python train.py --d_model=768 --init_std_down=0.0 --optimizer="cautious_adamw"
Below are experts of layer 8 (counted from 0) of a mixture-of-experts language model. Rows are named router (the router's row for the expert), down (a neuron's output weights, with its number) and show model dimensions 640-767. Each number is 50 + 10 x the weight over its row's rms, rounded and kept within 0 to 99.
Before each expert's rows: a language model's description of what the expert responds to; "comes before" lists some tokens at least twice as common just after its tokens as in all text. This comes from a sample of Wikipedia text that the model never trained on. Tokens count by the router's weight.

# expert 26
Description: Organization and category nouns
comes before: " of", ":", ",", "==", " is", "."
router:45 43 56 53 46 57 49 45 49 67 54 64 44 51 44 55 69 62 43 58 58 60 61 34 62 59 61 47 51 40 47 32 43 69 45 63 41 35 55 52 48 59 53 47 45 46 51 64 51 47 63 63 62 50 37 47 55 53 43 50 41 45 58 46 63 38 50 52 64 49 57 59 41 49 34 68 56 48 37 50 53 48 45 61 61 51 54 37 32 51 35 54 41 48 40 51 44 43 68 64 62 30 65 54 58 48 56 55 46 48 45 53 54 22 65 42 38 49 56 64 61 44 34 61 30 47 42 57
down0:52 50 61 38 53 46 31 44 32 46 47 58 45 40 51 41 46 65 68 37 48 46 54 60 59 52 43 51 46 56 40 58 46 58 37 63 46 46 57 48 32 42 42 74 49 51 41 41 64 61 25 39 62 44 39 44 48 41 51 39 53 32 26 37 46 34 67 55 50 63 45 42 37 68 51 44 56 40 48 63 42 47 62 54 49 45 58 50 35 36 59 56 47 41 50 38 37 35 56 71 57 48 37 45 49 78 39 57 52 64 44 50 60 43 45 55 43 57 52 48 53 36 58 50 59 67 60 48
down1:35 47 44 46 64 60 40 29 55 67 59 60 45 44 57 46 48 43 50 60 76 47 49 61 55 57 37 56 52 48 41 46 57 49 38 41 60 47 41 56 54 55 56 36 53 57 49 46 41 35 43 45 58 47 41 49 50 62 53 51 53 49 49 21 49 49 52 54 55 37 50 60 37 46 45 69 46 54 64 63 61 47 54 47 54 42 63 45 42 50 57 59 43 69 36 51 62 64 53 43 43 31 45 47 47 48 43 31 32 42 47 53 45 39 50 43 45 72 58 66 53 37 58 57 55 47 49 47

# expert 3
Description: Distance units, motion verbs
comes before: " to", " in", " by", " as", " on", " for"
router:37 43 47 41 48 55 62 44 66 51 59 50 43 50 40 62 47 49 50 42 38 51 54 51 68 52 66 74 54 48 51 56 45 59 51 47 34 46 62 41 42 47 45 45 43 51 39 39 47 58 58 52 43 67 58 56 46 23 43 64 52 49 59 45 61 40 48 70 57 42 48 56 50 65 36 64 52 60 47 68 49 49 53 37 52 36 44 38 57 40 65 49 36 55 58 62 37 41 62 53 60 35 56 45 64 54 43 32 38 38 50 54 55 30 48 46 64 34 38 55 70 50 50 32 35 42 47 64
down0:58 54 44 52 54 35 25 63 45 36 54 54 55 47 29 31 53 47 30 43 50 52 58 60 52 30 45 35 47 45 55 51 46 49 32 55 57 59 40 52 57 29 50 51 40 53 49 48 50 42 60 48 53 52 51 55 63 49 52 55 61 61 38 39 38 34 73 54 45 53 58 49 51 55 62 52 55 51 42 37 52 68 38 56 46 52 50 56 63 52 31 45 59 47 43 46 55 54 71 59 49 61 52 43 37 37 52 50 37 61 58 74 57 37 59 39 50 48 64 54 49 60 48 57 43 47 40 45
down1:58 46 47 47 45 55 48 43 47 41 65 71 60 62 48 50 62 38 44 47 59 39 52 63 53 34 62 53 45 53 46 61 59 59 47 33 58 53 40 75 54 62 42 61 52 53 48 55 44 41 54 60 63 56 51 39 41 51 66 53 49 63 52 47 46 62 29 40 45 51 57 51 45 40 52 47 55 56 42 49 52 63 42 54 42 59 48 42 54 66 63 63 44 50 56 37 50 51 51 44 53 69 56 48 38 52 53 66 47 64 42 69 47 41 45 53 48 44 51 61 38 47 62 54 65 53 45 57

# expert 11
Description: Line breaks and headings
comes before: "-", " ", "|", "The", "===", "In"
router:48 47 53 46 60 50 53 37 54 63 32 47 42 72 55 40 51 40 56 51 51 20 72 53 64 38 51 56 46 45 52 53 61 58 48 51 63 52 49 46 40 48 49 48 42 57 39 59 39 64 63 44 34 48 40 47 43 51 57 44 64 43 63 41 62 54 44 69 43 58 31 42 50 55 32 44 52 52 36 54 67 43 39 57 51 43 45 52 50 38 43 51 33 47 40 40 57 60 59 46 58 40 35 48 53 59 46 54 54 62 65 55 49 40 58 37 45 50 48 49 63 44 46 62 49 51 35 69
down0:44 70 46 60 40 57 52 60 61 45 39 42 48 76 37 38 38 38 50 48 62 49 66 57 48 45 54 51 58 59 40 42 38 50 73 65 33 59 48 36 45 60 29 55 48 40 46 57 36 48 47 64 58 66 58 41 44 47 44 65 52 57 39 49 42 56 69 42 55 52 56 58 36 39 51 46 56 41 44 46 54 47 60 42 52 54 45 55 62 49 49 45 62 48 41 44 74 54 62 44 49 45 47 51 74 45 64 50 49 53 44 60 50 69 49 51 51 41 63 63 41 52 65 45 64 54 44 55
down1:49 48 42 62 57 31 45 22 64 53 67 70 42 54 40 64 41 56 38 36 31 53 52 63 61 35 40 58 63 47 61 49 62 46 53 38 36 51 47 33 49 63 43 52 58 34 37 50 57 56 37 63 42 44 46 48 57 52 52 48 54 45 42 47 60 44 47 53 40 31 57 72 55 54 42 53 68 35 56 44 29 63 54 53 44 57 50 32 44 67 47 66 51 38 52 58 56 50 65 39 43 59 49 55 54 54 52 42 45 58 25 63 41 47 37 37 62 51 47 48 46 53 49 48 58 47 47 56

# expert 17
Description: Titles and paragraph breaks
comes before: " |", "=", "|", ":", "==", "–"
router:27 50 61 40 52 62 52 50 54 70 51 57 46 59 40 56 53 47 58 54 52 29 57 46 43 54 59 44 42 43 45 35 42 53 49 51 53 43 57 50 42 49 53 42 70 45 28 46 39 40 59 62 43 65 24 45 44 47 37 57 59 50 57 50 62 44 44 72 41 87 51 57 54 60 19 57 45 65 46 50 47 59 59 56 51 65 46 45 51 44 46 56 44 41 48 39 32 51 61 56 55 52 46 68 53 41 42 56 51 40 55 44 31 47 68 46 44 39 40 81 47 50 39 48 38 54 58 63
down0:42 54 57 38 70 45 39 28 43 62 45 49 59 50 59 35 41 40 51 28 66 42 52 65 59 51 47 48 52 37 44 48 83 56 64 60 51 71 48 69 48 40 55 52 40 52 54 63 65 57 59 67 49 41 44 30 51 49 51 55 38 62 41 57 51 55 49 51 35 37 47 59 53 52 29 57 62 28 42 48 38 51 55 31 35 50 34 56 19 31 47 52 51 52 55 48 48 48 53 35 48 41 49 39 37 50 52 52 57 40 59 56 45 38 28 48 62 50 64 35 51 50 40 40 47 56 58 46
down1:49 45 41 52 59 44 38 58 44 48 63 43 47 59 43 61 39 57 51 26 47 58 28 68 58 53 37 54 60 54 57 51 62 47 63 51 42 52 58 55 42 39 58 65 46 61 59 48 39 56 45 46 40 46 52 55 60 35 58 65 64 45 46 50 48 41 61 45 34 61 52 39 45 48 38 55 59 43 59 37 53 52 31 42 51 62 51 47 37 40 52 47 66 32 74 41 48 61 51 52 49 61 45 64 58 51 35 58 59 63 49 41 45 41 58 54 58 42 57 58 56 29 69 50 63 52 54 44

# expert 2
Description: Table numbers and stats
comes before: " |", "0", ".", "–", " |\n", ":"
router:41 47 40 60 77 55 41 53 54 51 42 58 55 42 38 64 49 33 43 60 48 36 37 43 66 27 48 62 56 47 50 37 56 39 52 57 47 50 46 41 37 33 49 63 56 55 46 43 59 30 51 46 55 45 44 63 38 24 36 49 36 39 60 59 59 29 67 54 58 54 53 58 59 46 43 58 54 50 49 54 53 58 49 66 53 44 48 39 44 36 45 52 42 56 49 58 41 64 64 55 67 45 42 54 64 61 51 55 51 40 55 36 40 39 43 55 60 55 29 65 59 60 56 36 39 51 43 48
down0:54 40 39 43 18 51 37 59 52 56 41 49 50 38 55 56 51 59 63 54 47 39 25 44 69 66 70 56 32 76 48 64 76 42 46 60 51 55 43 56 46 46 42 65 59 42 37 58 57 54 51 64 52 56 48 51 56 42 62 53 36 37 49 51 53 52 35 48 51 50 27 77 80 43 29 53 67 53 48 54 34 51 68 63 48 45 33 49 62 54 50 48 69 59 46 49 53 60 35 45 47 38 53 34 59 64 46 50 33 46 33 44 52 29 65 50 62 42 36 30 43 43 56 45 60 51 47 43
down1:63 62 61 54 57 63 52 50 39 40 39 48 50 57 27 43 45 34 33 67 39 47 74 45 64 51 63 58 50 30 62 46 40 46 61 57 38 62 50 50 22 56 49 47 45 44 62 57 58 57 51 56 50 49 50 39 59 44 40 16 47 42 49 53 70 59 36 68 50 49 48 47 62 35 28 51 55 87 51 27 44 43 68 61 36 50 44 36 42 51 52 43 53 48 50 35 61 34 51 51 46 46 57 47 53 63 72 47 54 43 51 65 54 48 50 56 54 66 37 53 37 38 63 64 35 60 62 38

# expert 16
Description: Brackets and table line breaks
comes before: "|", "20", "19", "born", "1", "age"
router:61 66 43 34 54 61 42 52 60 47 57 52 36 72 58 58 64 54 44 46 63 29 52 38 54 32 36 56 49 42 61 48 36 62 49 61 49 48 47 34 59 54 55 54 48 40 53 46 38 70 65 56 36 72 17 46 41 33 36 50 58 24 68 51 70 62 56 65 58 61 55 54 48 51 42 51 47 72 51 56 54 47 50 49 46 30 45 38 46 45 30 55 49 51 49 56 55 39 50 51 54 47 65 55 38 34 49 57 54 50 44 41 41 31 53 61 46 39 38 50 53 53 40 64 44 44 43 60
down0:55 38 64 78 44 56 08 49 45 48 40 64 66 38 31 42 52 47 48 45 53 58 44 68 36 47 34 48 50 38 48 55 50 51 52 50 58 43 57 41 47 45 51 31 44 58 39 63 41 54 68 27 54 48 33 52 54 55 53 52 41 53 46 59 52 46 63 45 36 45 48 53 54 52 52 58 57 43 54 49 70 53 40 50 58 46 43 59 60 50 53 38 44 61 58 60 63 53 50 43 69 50 46 36 47 51 62 58 54 33 36 34 47 53 53 35 56 64 70 58 56 66 57 53 74 48 48 47
down1:44 47 49 43 70 36 51 66 33 48 44 58 50 62 58 48 49 61 66 60 44 50 58 33 72 56 52 46 30 48 49 54 39 47 53 56 37 44 62 49 54 49 49 62 61 63 66 55 52 40 58 61 55 50 44 39 56 56 50 49 49 48 28 43 43 51 38 42 43 50 53 49 57 48 60 39 62 48 38 73 33 66 46 51 65 56 21 41 58 69 54 48 39 39 43 43 50 60 52 52 49 45 34 58 67 44 31 54 42 40 55 58 52 56 66 44 54 52 51 56 61 55 61 44 38 36 53 41

# expert 20
Description: Decimals, pipes, units
comes before: " ", "|", " of", " |\n", "-", ";"
router:45 50 40 45 59 51 48 45 56 58 47 71 49 54 31 37 56 52 49 70 53 53 65 33 67 34 43 63 56 47 59 55 52 55 61 61 59 54 55 37 50 49 49 45 42 59 32 56 36 50 56 48 25 76 49 48 47 60 30 69 57 50 44 40 60 35 53 56 46 57 58 50 55 54 46 74 54 56 50 69 48 46 53 42 60 50 48 37 53 39 46 61 43 33 47 45 38 49 69 54 59 48 41 48 62 52 45 50 56 39 44 50 52 29 61 58 50 32 41 58 66 54 45 41 48 43 47 50
down0:48 79 40 57 56 63 59 53 59 39 38 38 39 44 55 67 40 45 41 50 45 56 52 69 57 44 42 46 44 51 47 49 72 53 73 53 63 61 45 53 42 52 61 60 49 24 55 59 51 63 58 52 47 43 47 46 47 56 50 58 50 36 56 53 49 44 41 53 35 35 47 56 60 45 52 60 41 36 61 45 61 50 64 53 50 34 37 59 44 56 56 54 54 30 42 57 50 38 51 35 46 54 58 53 56 57 57 56 58 40 54 41 37 51 63 52 79 43 48 49 37 59 61 45 44 45 54 70
down1:48 52 51 56 36 35 26 62 47 38 45 50 43 55 46 41 65 58 70 71 53 57 41 45 45 62 52 51 57 50 58 53 39 66 59 67 60 46 43 72 29 38 73 51 31 45 58 61 47 40 61 64 56 51 57 68 40 64 59 55 44 59 51 39 67 44 52 45 60 57 41 66 47 38 46 43 25 50 46 48 56 40 58 66 57 60 40 61 46 50 40 56 37 63 53 37 39 55 57 58 63 48 56 52 23 65 48 61 30 58 37 44 42 40 25 34 44 35 48 50 48 59 64 63 27 53 47 54

# expert 13
Description: Prepositions of time and place
comes before: " the", " ", " a", " his", " this", " its"
router:54 41 51 31 50 58 54 36 33 43 43 47 55 48 53 59 56 45 50 45 51 32 61 43 44 40 49 73 40 57 61 53 56 64 39 54 42 68 43 66 46 49 60 47 41 65 52 56 55 66 60 51 36 56 18 43 48 42 52 50 51 38 51 51 42 39 13 44 47 58 43 58 55 52 46 51 55 51 57 56 50 44 54 57 45 50 54 54 54 35 37 54 42 44 49 46 60 56 57 47 61 53 42 42 62 56 26 40 50 45 38 48 47 27 74 44 57 57 55 53 55 46 38 37 46 47 39 74
down0:56 46 48 43 75 55 43 48 36 37 41 52 23 47 50 45 61 50 50 34 48 37 48 62 60 45 51 61 58 37 37 57 41 42 50 55 39 47 58 44 41 54 47 54 60 52 68 61 58 41 53 51 55 62 55 52 50 52 49 49 36 68 65 39 74 66 51 43 53 50 55 46 44 58 23 68 66 43 68 53 53 57 42 59 53 56 58 49 41 48 49 57 54 56 52 37 48 58 62 48 66 53 52 30 46 48 64 54 59 50 54 63 49 59 37 39 31 28 43 60 51 33 52 29 68 51 65 42
down1:46 67 62 52 55 47 62 62 42 60 52 45 58 56 54 56 47 36 67 55 38 50 45 38 64 60 64 61 49 49 55 58 70 46 60 41 51 40 48 72 50 54 40 45 31 56 43 55 36 57 38 47 40 58 39 59 42 43 66 47 47 65 44 55 47 44 49 41 64 59 49 56 63 54 75 49 52 56 61 53 49 55 49 58 47 53 45 43 61 50 51 55 48 44 56 50 47 54 46 40 44 54 54 31 61 57 34 36 58 42 54 28 46 39 50 53 44 51 56 34 53 58 50 54 46 47 38 60